Below are experts of layer 5 (counted from 0) of a mixture-of-experts language model. Rows are named router (the router's row for the expert), down (a neuron's output weights, with its number) and show model dimensions 256-319. Each number is 500 + 25 x the weight over its row's rms, rounded and kept within 0 to 999. Numbers have three digits each.
Before each expert's rows: a language model's description of what the expert responds to. This comes from a sample of Wikipedia text that the model never trained on.

# expert 41
It responds to: Cell separators, codes and short entries in mixed data tables and bulleted lists, such as | 89 |, MF, Yes, JPL.
router:513514473472512504533510489509513479476442483511443537509515515490506467530474521525493510500518520474535502503522496456485520474522500506495522491502485534442528488533560503503471558477510499
down0:514532520500491486529481474469540499481461516487473534529478524512532477483539528499525524471536539452479517515478516545447491470495513516494462485470512532519530521495493505489473513490514472
down1:538529475461525484484494507535539501491467489514499514500543484505524485472492541502486499491500515557488483511488510531459505533491537496523456542480474512568502527517547490465524491545502496
down2:456486482526494484495522478527499449465559529500500512516543499471516521513502453470478464490533456525508492493496527532508496505459484468457473505509482493535478510455514470512524483474493515
down3:532525506536486499449499532506537429509491494489447531536495474525524511468497477514520529485483476462499528518521540477496541514486493526511484469516476493474529534520558496525464518501459454
down4:515433485464513464527495507500495516451475504528529495524489460461506452519474507476529506521507511476495443519507525501536477483504505503546505462505498515515515496497495508524502524503460486
down5:464536466527424524480478517524493481500468540497516463499483486494505528503500492518532440522484482494514485513514490497495486524493565496483546503508476510524521515507487486491524515482476519
down6:510501479487468544526490483511519538461498517492493439435495514525512486514535481452526497507453504470480503484551508485487469504492501505441523479461495522500519516512465505509532484523471481
down7:515499512506475516459486433513507501488505496500506459518458506517467480480479462499540504470476493513512530503514491484466516533525470477476495523471494535499498488469520546490519530532448477
down8:526492511526503477488537490478493490504538485501514500520517515499490505533474513565550527504477475488528493501460512485559571492525515544499515511433508480491486527493489478488467552489458520
down9:475489517515484504502516466496504521478512545494481483483527494471483485514450551523528521539515516516457484495439546477489488491510500483542463497541499503467533491474482530505513496499500496
down10:495497492499513485479521512492512455499515538482509516490500484520484496498493462510496510489467505583523510487498476471518448522488507519489515447470520483473489519484492558511526488495517475
down11:462523507497486512496472502464475449499509464465503535520503515515508497505462476559505492498508491512489472455520483515468505517521465506483495495499463534507512500525566481489517526515521460
down12:487486490490472533526474503492531474475520498512444465511473507536523528480496487508492465515527493536507509464515478569482503486481482506484480516494507468498488503534468502470488454493480467
down13:530544480480515453504496470492460481529482509508525473497534476524523461511490524529490468520536533491462510537477539499500479453455566477452458479493529522487509442481485462477507514519532496
down14:512505538473554481507512542515476533522494477477488517439519461525513526507505434491458501527505482532520487471488499531489453524498523526520544474553478483534476528469496520474503503512507488
down15:517472548508460487528488520495521465503500510490518491480512497447454486469485473496473474500515504499551508457536451542524522500489492503474559444507493478495530456519501493497504454508510541
down16:512492515487500510510528505467476496507476494505444464499546510488515527493514521517527481479490506502507555483502508494510551486499509481480502486515482487524539539466465502497508520481514487
down17:482498471503526460496475499456530486498474512523512496515503515460533474473466517523460481484491542513560521483477508560482536512475520528526473528483479508534514519537514472519480466493545491
down18:514503498523491532548463498495475451503488476517509462453509494548496469470467500504530484422545516491518495475482475489551563483513481535531499519530502487525477472515497471473498511432503471
down19:536481518457492497529505474507504465510466492465496576469502505529487490503508532485464491499564533489474509482522525465505470441452553509537499477522510481505520457471474480488515514476494491
down20:503522511479512446516524499557469516458511542509455533527479543515508468473526514461522522479513519542468516513512476523499470475504500485506507452459534500460536495490523447503487510525522506
down21:470515508487481482460468530538520462494528507492504503460492507497505476524461475496522503481478533503508458443486515481494441572517534493496514503529488510514501487480539519547560512495519520
down22:543564532550516508509511477542512484486496500489493529475511524531473556479519499511496505543468494467509470506490538491549500494474499473530482462489513511500516534507474495496477474495525442
down23:520547527552485525522484512535467571508529498543555480510541530496498484497501523486493484513501488559469479497520529507518456467515488539526502489416517502496485500483518532465520520500479485
down24:514476530499490523489478493518514501491486513514517450500508478511503549504491491515516456484489483502503500475479474514494548468485491474494477515549486501499484478503500470448487496493489495
down25:503486506501522510486460532527524511500504467498484499469478467485499500508526538492488520495488468485503470548522506483502504480506467490462535516484528467461509545498513533485519510494511480
down26:542489523504537513525495517525527448503506521520524441533511478515500507547506522509491479505536504527514507512525527524473480500489528535493550452498515503523475515480523502509514504479462481
down27:505477547479531473523545502493501498520475467516501456485521475516509511494512530479506494466458504535489453458458445491505474464525526491515491487501518451555440514510446530495502522489482495
down28:520501510526457506487486516464467490516514522512512537449510490509537499531544534480486489536486489498560510485516466506516476508473470505520491457519497514520499481512492473507513534487477491
down29:473501510498459535485510513460503460476523479480501502469555480506512509463508471464512497526517467453519499486484513463461504531551531520516512508491492494477499499519493501499434491473488545
down30:479520516524524495523455524483474486439497481486505514520561469509488478493459488515497479485473440527499485455562483538496488529490485514513455499513531466457477508489485520468529512489517462
down31:508486529529472472483490507472525488483489499499521527490535565466525450553503514505505552513487482493518535463520492480503525510469513507513519509508530491478470502496497540514472492513528512
down32:482513516506499473481470503544483494461500504494461483546494510493528500466477502517527478469511484506531513492501497543501460522524495493503569520474497519504494528522540488515468527505497456
down33:472471510470532487518536508544529535507536547494485517494500527478519448449511516455534488474494505529500518447486478501494532472488525472522463485481531489499502486535493489489453494505524491
down34:468523480500451502483484521498538482494560504520492489508473515487492508508472467529414496504516511537511500523508481493505512516496474539482525517534467516473447454531471523516509546480507503
down35:514531467507536512516449488533502477498456496565508526514500497522500500522549508521494525522509500493469524499499473472504529505522489536522542542479510497516542514509514507490508487528503531
down36:499450491466512501463498535501446488484498478469489518558502456537478484480430488489506490503476497490493512543473512548522514473517528533506534531540484499531547492485520536444534521489468520
down37:532511474466472506483563520506500504514470529493487511525496507507499512524484481527482500464501531500448541509528479532485469482500490491576529457491463481508519479470476467520550545474521491
down38:541492502445499497463493491499505486505493535454517511476521483478507493524482500510469489491478457475474510484502478538517485496460457496508519505536546442495480459512499521509477497481520486
down39:474537467470482499472510496465498447517464446540516516515521492495504506504486509479471486498500514535488497471500501506491522584528502458562504492501521491492490510495546510474448526507483493
down40:469518505459498522460506486490496511464489457531463463508519489520538536486467538504522511503471443514499516495534473466512539449510541564508503508503500472479509567439559448517509499502507471
down41:488512482449485553486503555511487483509483544478494492493533468480486463489515464491489445509449477479496484496499501505477487487537503460537480482524538491477515493477494508527550489514465506
down42:453454482497489487492485527472495507488529496510530473491513501516503505490498503518514556481497488497452491518512526475516514529545473521469503530480524521535499496519440511447448478508488550
down43:531481521477494477524531476452477488513494488506472475522541515507473486521473508517510528574534524518478491509495541522535545491471481504476483484491517514533529494462477483474487473524497493
down44:483497491494495478529452506517537516512531530459545485517507490547542546479504505511449494555490516556532476495547470494520520470510506481498510520536488499494497498552510516496530501494538503
down45:517500513480458466509514526470555491485485518541482482474522499505478509487526499532504531526505467505519497497515476474547489526543558466512492485477513487522482507454520526522495481480528472
down46:503483516503536525489537498529550493511466522508524515495537482496508499487482501498532483492482506560501512488488474483513520486481540447514504507523475502489532535471521466498484500528563493
down47:491499465491549522535502512498460476482506477521486503508489526503480508491504480461533545501486514472456538487525486455461449491470493490526481490516513521488516481530501444502494537473533494
down48:483511505487457529530509507496510485503500476502480507484490503514471498497523488498524496515508491498531447532471509486481470530503481509533499502527483494505485532511536521500535499495469495
down49:484505492496500512478490521486491560548496531478521498508511471537477558507495527494509500546493524528512482514500490467549515527499497479490487518514494483548537495481507534523561469481546501
down50:502492473494515485509512496504483482472498458489511497516515552488512497563536506488487487515480493502490471512532498479455498493509459501513503511484498491472521486531509546515494491506450469
down51:534505529513512531522500520525515481480504501473519475452526498501474512473524463514515502503473513507509553487501500517515489479481461500458508487530496519539521505481527473480588495493515515
down52:518488501435495495507464499462521481539478469490573526543487492492522501496487490524450568516451499510503532485497471511524488509472550518497499461502522496474486478517494496476527483488496506
down53:495513521485489503475474508532529501503470490506469482511509521501512492462524517514490494513495488530517529478517511501504496489492512535491451543499482528478478520509546489499516505474495493
down54:512499447526504501505465516466487486527461473519554495512489527505504442464506504492462543492505508514499493482524467526486523547514502476529531492500565472478474523500470497515507540497512498
down55:493540472498501509478515554510496437517487496473456510497508533476524461488506503511503489512539488497516496490536508491536514488492470496500524446506478523531503481468530487485519528524538495
down56:506483539467531515502502517487520460513488485498464482483463550566546475486517498510504549501479476506503466507448508482476492455499540547487485535538511531516501495507472484495457514525514543
down57:511497509508527502505468465508459514493479541499465538480475511518489461497502504456497465531468452496488482493514495529537516474510519485519484463535564466501462467511514532505495515515479515
down58:494540435491491483533497468497468552519492469467531503528529530508480493507490494439513525516507453483477478511476496491499467503510551485511524485530506506511487546504488480481543491466518559
down59:519471535544542470523511477479518525532525488504524501482520509492505501472521525500502513530541502485472495484481503472518542476511464485515478482504480497478530523504532491489512467527544523
down60:472492461489446463501538470475492507505494467495469506466519528481480505498483476481482473440478500509456529530500529547462499491485472530489512523504527536504502526502499525547475462502506458
down61:474505521464490534505528485516496466471483482508504490532497527469495483508545498488557497530463534488514510485523535486546487513520522500486501529501458533497525484475518505524544519562500542
down62:524461483544506467476463492477474479484497485485518459471532462532486475471541519543460489491533505468492464519536478457529486506533505509506488465506493483510476505508553503473493521494475476
down63:516496503490455466474442441508515503500477511496530471470529472480486513480563497509523499465476502543496512534439506508495525455474522479453522470539474503455519501505466483495513520535510508
down64:501477513508506533497478491505528526517515467521487516479504508533494532512531530488543513531489480436471445500474557455505524470522501512489465501522487504526478455499514541509499416509499457
down65:507489556513497471454498503479483535513491504455525497514477526515466521441464512519503510535499492518537491524495487550522519505498527489500501565502492531479492452487472476492525519536456517
down66:501493449514504538519507507526471523462467521519520491525501528487495536506452468460553511498514465507490502506521532500513488494525485465503537525497505482546474511519526501483528519501499505

# expert 18
It responds to: Numeric cells in sports and race result tables, like goals, laps or points after a pipe, plus position codes MF, DF, FW.
router:504529491478537499538524518524518498451489473521438532498512510491513468519487527526521511541511533477503477532478495469461521498530479476501506509485484494446499512533570495477477498462503492
down0:484451541465473491490451481491474519494482502477489487515509529493459545476521513482493500487488539499506517521537477489506484541496538483513499503500524455533534534481481505485509516558469501
down1:507553457454519518499510526477480505528468502522505490501476528500500434488498471510541508456500501494551509477512495468525520505512479474479541496516521481492503504548442471509490519483473508
down2:487522538479460499485477503481528484527523483474473511504504478459533478480448468473495476525510507524482469508493527496523507500494523491475500482455495488498520488523536453502508472466471452
down3:494543482507490499472481467514470508514550538469486471519514459451463543518528529494491527525493529520515520513546509510515500530517489514520486425519450503538498460520519481476549533487484461
down4:547516509541482474500497458491487542510548516521443508475508502492505459533498467508504492519514429500505530485509491505501460544511488461456519506536536518523490473503519487490467496457494546
down5:499488515511463503511513511480512496505488472509567482529517499432496502481521479501476428538460502440500479480567549508515499490467510486500480466515501498541529485484510495492507490456529472
down6:519531524511469501450489461519505518545529535512529494491510499509513520479489523479527496486488511496533522516499451527495512476515481500504483487506519489504444503525512526526512480490475518
down7:495496491511511436511494540488446487499480514486471504545506511488520496493521514498503460481490489466521517504510465540496453506479518525510454549479535460478505514527531475516500448525514481
down8:520501512520491507441524482513451485500451490564503471468488527436520524505497482545521441457498467461474476490491492536488495533495505493497507465529506497512505541498475525502503503496487489
down9:518447513501481532499490479532467462517480500505480478482526513507498452489487451526493486514526496491512505509450550484459509494499498513501486489507485533476521555471522511535491506484522479
down10:516505504490488471524543443529477506529488490503531509489482454541506555502470569480477506496525520496510516496498512491511520472526503487489484494493540504507527486485481547469451481526546537
down11:541465473526543507511514434542491483527539522477509531497506495512513486479530504476490481495505537525457469550522521497455478490501510480500473508503505497504547521476519499460507515491532487
down12:510494497500502526518489488531460524490507471508496445501529501533498536487460483506531527472496506498499516490492511500478518502493485531480478517525537468507508508499504488455487483497450497
down13:513451528509525494481521560502505478467519506481530517503497462477527523545524456492490494552509488467482505479528468523506495515518503508444515490508541499480461472503508524490498527537561465
down14:490456521543492506483528526482510505483506526500495503521542549507473525511527485508535523459501511489438522518479477490514504494502552509522535465431479518481472528513497492519501519471474492
down15:486530500514480509464482538504462523527505475485496515509500466484479513483489533511466479468488470517485500505539479528504509493479558561502514442495516506517505453511512487486508478511556487
down16:530503481502503490463530475484495551504481508516527522539484523459538511507504519486512515479438523491468527465469485537462491496479476506466499437499490454495522490504484488529542477467506472
down17:480511515492505472518529490484526517499510480491471488556508516539488509498505462514488510499484497506495506546497486499460496470472510485508518489535493485503503499476509507498484480467508545
down18:535512557528543549489505476525466488538508519482476486532517527464496514493436539505463502456453528483493488520483493499475470458491509506512528457465483462491509508495514501474477490489484461
down19:463523474480474504499526503504544479416500530529454475470512490487520568551496461530488491494517571470528501475519498486426547481452479494459493500467541457509499484511521479480487477500508486
down20:529485525495508565487501484462454493495473482475496483495470517518470530488422487473507526517501534518510529540492495508494476495473516456484484433490507475521497479456470487510536491530511560
down21:518549479528475475507514520503504536510464486538534524523491478525498507497454486530488522494506506524542461492513469506479490460510500525482516475467526530479535462512485474501465447498525512
down22:479483551519504489481507522459537537521529469462474520488479525514496484523536513483543503505510563520503469468468507508512525512505523474515486497477511484496492465485509491506512478477581525
down23:483462490490531500521438516506504498482516558547523498481538513480502471498518497475510489494530484504500469522516478548517503470537490467492484499464477480506497537512514490433487505520476491
down24:453530535474506511505568490492557496539528456485498478506503474508480556510519489536483505506539532507502561479486507507514529503500503523480566512527533532526526546494520490473462469475518492
down25:491491511481533503481487490540505492534491479532445477503464468488486507496517501468517494514502495521514490525509509503525471502472539517510475513511508493453484448523504478491539488577485528
down26:519457505541513537485489467494471505457480502492530480480546495489476514534475496519520499506499497514519459500525503550438474463515480523497525496543477458508495536489526477488499534503525557
down27:514502519508482483465503532535505488499510494496544478471437467514525482477481521526506516505484487459523480519499519484493544488467461488496455521443505496525531515491511489497470539519510496
down28:534526538521511507500498536544487465515455477489531495522506451538505509518507444516497495481466540499470507519514545555446515546519493506462526487517463529472460514439459533497541501517527515
down29:581449512479517469480495491559444564483507468532490462525516493492496499504501493545472492527510473456491485477445491529514554532504500508463493504502493487504515492531512496545499466514520469
down30:527481502473516517496503487537479502518486519528511550493532515540482502500482470548468522489494488489495498495469546487520531483521536469494536518527521498464499568474472489507453544465468429
down31:505505495517485485519481519501505505493475449484500541501449463466536513521528498509499499507507483497528521514468470522480444508470495523499522562523534508515463522491532476455488491474501513
down32:464461513457493500521504477509525502441467492462505488475488462530512465517524542490460527519500506475517481545552495500513456520548526482501495477531503511502499489516524514513494522533503529
down33:500517480459489485503521455506501481498466459482528491501488472493463517481481521484508486454533459502518490491471514529489516542533521488511513480508505499464527505538530494463526530505458508
down34:485477467495475480505498519514480516488546464495512518503506446523483516484538516503516519500483505516483487553463513467494482482471512521490534465485523522508483503492485512503491526487517516
down35:500500458499485486462521497476512505507521490446476516472494515549500486513498474505464481520543476510502479497522491502518529480476511489536516515472501538452506500535491459517527502495517528
down36:492511570463528537488523488475505542502477481492540498499466490497505514517449517543487493477477518508511538520489468483520502495513492474456518535465499506471467452520509476482543485494508548
down37:508478496520498517542468494497499469465473494498594465542479524482519493502520521506539508472533511528482493471538559537511546477496559506524493464493477472449505524502512490534487499482494486
down38:494500490477450504505512518525503505462464523487475536514497532540515499499504486476459465472502512483478510497458532521544468476471487467517459485471506493516476532530506521493518501515481504
down39:480521491475496495529508559522512512460507482473523470466480522525446478496483497535515467463464510524526522481482509523477488512431438517522507450496478487536510470488458498491509496489497524
down40:468522507555524459472465509508469447540517487493493495532545517492477562506505496542493497487509478480525533475500508479508500551518454486488492526496517517544466484490501435484548508524493501
down41:508510453483488460508494483556491524483487463481487528476485487502497497512487498494475471480483504513485505511510526522483507497523451458471521507533502517533484564507547502534509473482542502
down42:489504483507486492485503554516516499482502481485527508483474493500506490502467464506555490386507535567484493499514483485508522482488490458521525463525498518520529455502515518487528529492493512
down43:481459505504496500485493481448484497523503515432468483469508499488449496525523504517516517480493494539469484475466516466483524476552539469532511483476493453503511496528507532430461505504514547
down44:522470526487456545484485447491555523491493479473493485489501549478495528546487472521498533535490502504476513463544533505494481500516459521490516495524467465443474455524522503503505460463426548
down45:481504485486510526465456514481495512514510529470498481455483529478463490530535549491504478529524494506531478506466456516484511519493521487510490497535495466496510532489528476497550498484538506
down46:489495496512498539553513507492501514492500500536536520460539538483495455507500515487487513458515494534445508510517522470511481481490482527521495473519540508477510489459519477541487535522554476
down47:528497464515489453513523483471506471499496525529516457534480565501467495439552519541508531472478465495468500495474489554463541455463484493488461532501511492502505506543443479542511496499505490
down48:495519528524500501498471514505486510511504510513485507477492520471491518527480520489518504511511460491517454511547485424486489520512553486516491506487471476516506498512455469510524479483476545
down49:485506457482536495500509470503455534506486504478456521523544542524512515509475527503468489477492517505486485488541520521492554507503512496473557491510489483533514554538481482510459488551489532
down50:506496499465503458501524532536448472471467456474541465464521481507468480477542539469533529471506516485466513517483519495532524468501480497508508486482434519514524478483507504501553474550534490
down51:487500510477482490491498486473501518504527524540523502506500514465491491488509529516532467515496496508528528474520486550480484479514496510555487496544488511469513492508476500530491501446499487
down52:525540498523439533491515527505498521479499541477510496497482492504501501518490505478474525493451497464465474462511506509469483537477465480567529506523495466517499504469491532531476456542534496
down53:508495530510503467504514502466481506477493530500492518520467519525438510484497503488469509496459539500494495490493512543518451504477509537528554485499500487518529520514466522481484516474495489
down54:578438479488437515491510453538475465482521486527451508470532503458471501524541493516516478522496540483484455498482474502515515505521494527497533496474502524472496488532503522497472546527486494
down55:485505468486479500489530487483518513526488528462514506482449521508520515479496533506538480470532517497498485515447451506496492497503490529474536524479488495471518466483475466508463485533499497
down56:484467482516537520544503498529519530478476501460531488491498510480488526478500539480506484467547528486538514467511501471500494507494468505538512521499507497503534500505499502501501478535504512
down57:521518537491501476537520512489492531513480486443510496493508503502490493513498493465492514469499506424469496488519493490512507497517473516524464508501514514513502503508502482493524497499493574
down58:516475504476494475501534515507554516502510498509528530479495469474503480482471498506500475480560517523477517494506516536480509556531490513482513485524587477481515516501475516502489487490486521
down59:466505537449521493533472553501526516509471502503491479495506509456488480489481495545550498520503491463467504532518505480533536493485499540476478520507522503540504482479540460430489527490468513
down60:473499512524550481493504511496511500460504467475528478474486516476538536493479510491478530521502491509505469476518490527500490493497543514511470467503512493514491504498544535531519509490514514
down61:502495483449467493496488472471503497484464484516518535462544441520528474514482508515479488465507513534487497473546512496517480491519466527538483514479485472462504503516511533511487504504519466
down62:514491487512522489489526479484484483509491484486534506519565502555476503477493492500493545493509518479478533471496524485495496494470546518494470524543486519505518490464489530535542493464530516
down63:504511526518502535476502507526496497525499472508519523475474467475512503514518519526450499547493480557476530540524523525551527496527498521485486564499519507481522472479490524485475482488467462
down64:513506524505536520524534480479461512553485493455471504528517465506510485511476448521489488512491498476514530499525492462475521479528456526481505492482498474520500562464509463527499531478494538
down65:428492468463486478539457448468486547497505502530524447518508522484493491508492524480508525559522535518542510491530471473487493520503493470536484521522493467534554460492486537474527517526494496
down66:457474461531519495466537491523508465461486489491481515529520501465475507483501484486530533530509515480476457521496480504497512498509478520518477503521468498518533558491480496467507489457490515

# expert 4
It responds to: Sentence-ending periods and quote-closing punctuation, plus word-initial pieces in war and weaponry text, such as bomb, killed, troops, F-16.
router:510529474512504510540501464508519507495523523531523517491483553503509540527511529498515443490483477460517473499438488461504474486480515534485502512471492512455509472512518470455500504517521476
down0:485531525501510504494452498472539500490493522538494481479547540507481500510504477513485481525483498514462482513508515471484485467523521518538480521502496486506486508465520540495495505506526517
down1:539485472484521488501500508502534514515554505458490482444487505541482533514485532478455470500512489528496561480522478492460522517489504475484515499504544515501521508499507524506452452448470419
down2:456467481523538464487476507484508467498474482475455495523475504519483480489529486502508474504493523510509526478572503444507530520486467506491550470506520485496495465502516498490485494501508520
down3:514516537448549516506499545482492515463485540509493478469461506510501489529452538486537483495521495486466488489470520486491530488479496481476537423460488517474479459490491499504476484546459507
down4:491506507519489492481501515485451516448507540488529485500464498496497504463488497538519515466541523497480464491508501523530516500493465528517504496493510492505499473516513500507500437540490519
down5:513518422524533535487517541511481493483519510513503468501523509490501518494535474503509514501513491555512481555541510487526448502456514521506514531495473476484478501503453506490499474500475477
down6:490515493499501507504541458554519492488519498539536531494466494486472506489500532469528512532483499528474470497521460495490540498492532508513498459477471492485502500493519513507488473491459486
down7:491472474526493533469492481512439502456463514475507544556450472530489496470471518508523491504547469515465577469496494455509488490516512529506491502480520554484466457499511498477484493488509496
down8:480510497485478505516479505503461469469529473501438486516481501465545462498515492513496512528496493489466534482467500531469494491532530495523504516509521516485510465474517488505529493498485498
down9:511502538520494564525486495474508493470474500501510505522522486500504485486534544514499471523545461514503504457512515485493495492551520494496482441498476508494472527490512472482447518504469527
down10:509502477546507499525510501498499472510505506503476463499505469517449547513478453485495531546551531506473478496538503498528498484499498524518509519520473527444479538525542481533481521503488463
down11:499460496553501520467527496488507517426469507483514496524528502479534511521531465523488501493502498499464530497504506496505516537520508513496520514457515520433479459476476490503527533481503533
down12:469507526492486479493522517489538540444485502458539512478467531455486536503545506548494434513506488483489536502515476494502537466526480494473520461522493516486485497511453501486486494554518491
down13:504454521500493496519476506491526486467533515533509497545521489476514468537476480475452472502474502512502505477474525487537522533474491427525529449527529436486479497514479471513499512522526496
down14:448502464507483513462522480480509451502512452525546515510480520489519473482542508464498496483465524523482480464499504481529550487499460490500456463502493530489523446519506501473472501498512487
down15:509476504504486512492508498451514489492504507521523492489492500470496483486465504483555467472477468498482519523516478537467494489501500511514497493479527522507499504515482461476506525492499473
down16:520518512471503467498467528545529495499488526451430497481487491466517538462488530513507466475477501468510472481506497523503531497515459492456511485535516498455527499512509514522461492454465482
down17:533499510478488496479486455481514485529504505515494447509468526516480465515525484517501516527466491485534489536488486496500511484461486503476476495508595511498502517533501496503475479469544483
down18:506516467467521444495447493464504550508493484495473584497504517484459508494491477489489516516512554543463485484474510494516461531490494525488522526501490496468486496516573467516478527464494494
down19:463540472491525471486456474515478460518540524513491531493484485411546513498506508510518454494503515508555503516514486483492505516477562526494507476463484506498511486492493521508502494521547448
down20:478517488455500516497521441444498446496468466487512469519509484456564547479454519500518520474470526472451502535439489541546512494503525558481525519490531536479502504482491518535546477497527500
down21:511507497504513475494487490539547504472524537452490479482518497508448531550483501482522508513488527461512472517528484513512446457493535450501494493467519505497510512479548492463483528479500502
down22:502508516509492508520476522495545506496508500458479495501513431491527451524490519500468474493494510512499488529483496477482499551518485498512451488498525490502461529486483478510462512528498500
down23:458503535457529517489516520471465467514470492467490458489517462534553513485472492450485480501507458483455516554516518490543488541510472487540511496477456464519480482473504540502496470512478551
down24:506506495517522482509506479517484476545481508461505518500491536464501465470473526526488518473490498505502537486491479495493499474482470513481504492487496470516492531503505568520478498501485487
down25:450536507511522454501521496543501510488526464484479474461527494497489508483503487522515523495458508507529537550476514489508536465477525526513479507484502527515474505503504498551547520508462484
down26:518549540511530490502458521489441473473531478503488478520504478512475480536475491479497513482437493492535531513485510509495485501547487544502514510512541539503470474500497499492479500495495519
down27:516501473494524481524502461456509465532543532506505484514471494485470509490491512476507483494537488511502508473545483494525491521486467502507512497457535473542506498500485463485474498515477508
down28:477501477484458474524544477474540497545482518512480515495506485500515500485493480497493536529510509482493524483529475541516490477492453500510497517508513499458518510483465506497529500493466486
down29:518539493496509489480500518502474488450518460506475512494490482528495467452522463477476504501531476457441451521499484513457519495543513525469481487509533450536551498520491498502550508525487543
down30:526529481534500518519454559534491470461537520491499504522507516540481476500523514500459500479517485500450468477487465526534526499517592500503444491504502513527515476516482502494511488490470495
down31:503446482500467482501503484513498487509508527506435471492534493528468522485479519545512469503480494496485512489489529477497516492489517490496501508466484498486531528524543525487509460508472455
down32:475480481500492504564519522522496484483504491503490502472514494568509390520512500534528511516498505497480470573514487478519505492513530448497509492502499516456508472469471498516491487499522506
down33:484490497482541506477473528538493503483490543466518482527483472476527534511463487487515540487486481504492536513518574505511517492510522528500504520517462551474513505483487532479479497536492474
down34:496539517474504504506498474483517522503471505458513516477511479503511511509551491469527509486498515547510512491524522513457488516483551518519531491545515492546529476525523521482551525496501523
down35:483509476493537570453469519474493504513493537482534484532487522500505500490526542521500502509495523450515491481513530570531537548503498510488508509473515498512545522567489474482547485522526508
down36:525533430493492519510497480506448495524538501511487510518543475496527498545498485494483501423456561551529550468507467521461474496465488513536481474486493513501531493490480494515546510540524522
down37:529504466490478506502522481508471561483475513474508480505536493461479514519460564482462476526525491531474530489532477509530491518501534500479499505476519480478534511534480467497487487515518490
down38:511500521527457512460511508518515480503502483472489459485525486504485543522476517484494493464508496516512489496495491565521509498463487508492484497503519478554461471478511495486528543486493477
down39:454500497498455514492539506472509505489461541485484498503557493522527543467548521529524538517512478479473465496472530482507540511532526523491485495529480487540475511493513497480498507477471487
down40:505528521508505478473494490488516482506498516489519487474519522545521461533516531492478483444499489537515471502501449513516496527440484513505521469504505541464491518470482481504500504490493517
down41:486454507496499555480532520524509517463570515492497553507464534497497530471469476485519480460474489503521491513488508495522505486489471544520518499468498486519512470430475456515536500480526492
down42:525491513516498490502516494498494491528487506505517517503518530487519480542486475497512514491521496539483484490488492487484490538507498478516494533511474529450494517520510499492509516420487480
down43:521491467480485495466503459530478524502490524455481518504481506488519554487512502492477519527534467509493519549496531466505488515502447546501473498526470537531492515517477452479556486501480499
down44:569459501489523527483539547492477484519462511460466496532512546499453488495517498502487494504456480453498525475486482529527482479528466518484498554477494539452495492535534499477514501487491533
down45:538506491469488474541501471495457489494516481484502517488473527518513497531508508516515472477565490501519496478535515496523492520476489506469485499561486507499474505491479471527513464536488517
down46:485509506533503535490469487491490446482514484513483505509494483514517522482536483505484489478511494495471523494534477536454484463524487516526514500514480484450474496493493504550543484513490489
down47:495498471536454501471493446486502493525504502524500455526508494505509519511436494490506515508466466507497477517511506464471492520537482482496553524507491528537484486529522507489576537553488476
down48:511475512495530523562486510502547503542450480531434468496508503507507501519498510492492529533540498488486511547512486470499515538488530513501494518559508508472464490525480539513518502482471487
down49:569480517496499475531497517490501487478521497487514473507524566510483466502483501499489527493516513514496516537469496525539497521491486490519552493457512546471502514502536475483446519443485526
down50:493507478484478482542517506489501491487480504527503466479532502492550512524474499510466474517472535513507536504494473490474544472439510502532507506535524505489481493504499486468468483508469537
down51:501519531504469486489468505513487495436485484512529521490501482484491480514517487474518542522519524589484509508501522532480488519498507515484523484479431537475520501479504494452559492458491468
down52:489475467477497542483464510539546483521510524515519485502513485524503497508460463543524475496454507513536475492516504474495497534486514469499492504506529491477489524492539494463483485481470504
down53:519511543480467493482532503482529499493495465473466518528486492481452492483497492474476509507486501534473509503471512454529522493525507515527526502533521470497487489491544479496519453494483456
down54:526514533521518523552478478542514494447509542526501494490519503550492516499535487516494515492517530506533479547534480463478523511483484486497477477518502495477499522480487541463515493515491490
down55:483505481482497476486456501495517507501542527498502489470519511519525511532535501489546461481527473541481504469489556531483476533499464515537505461496503501460517497494521521512498516465543543
down56:502534539472438476521461489486521495510497460503512535519468490496462548492489517496498464551457463497497509483490516463476496474493553488483457476503473501540455478535517483455500491523487529
down57:496514523514464481482515533524471537502528519527523523521492510502518531479501490515489489511514509470470509482498457555476495526520475478472511554492481476466498518540516520480472516459500522
down58:483540480499506526513520508476504520497514469501494449487483487499496504521493450503473492458467515551490497521510497498492461473491519491505490477466502516502498508510473514470545463441446524
down59:498506506520465539509529448485485466508508507475520503444504505468475505520535484552476505471505502487512470471489485496522498523489505523508512498544530491516516442477501482486490535439490526
down60:489499499483489463501528479507513551512455446474555497501537529532461473495485468547518442500490493469499476484501478479472512526484482503490509486526510534486461492524490466517534487494498495
down61:487468493497495507501468489512493503500526535563471438468511477498478469487530492481446470435542506521540493494526480526504470516476488530478507580489478539534513503496506508502470476481486523
down62:463541486467517517483461488475475533510492492485456525469461521508467490508485472491512489470530495497486493507497455472490470498506502494486489545493539478491492518540492500470513520491505519
down63:523493490512483533477546477502455490507509509519481539483486484481467479472498504524492529481490533486498522471499530468501495510496445519534491483507493467450487459487491507486437526526473502
down64:471551503518522514499514535483513538488487550490460525477489487528534470482475544539502488491471556487533445476509482542521541473497517501510520520502511518539527496526463509496518470534525530
down65:467501528531421524493519520480445456476513510532491476471515511468546445502464493533508488518525539492523477480532480480497540520500467485508506516519487525504528481481499501491542457519471549
down66:511525516494466502487477484517525518535478500461522456507481465488460496497556514450508497507497426526473517500495522501514490484542457531490492510514519521507481488557518509443512499532513498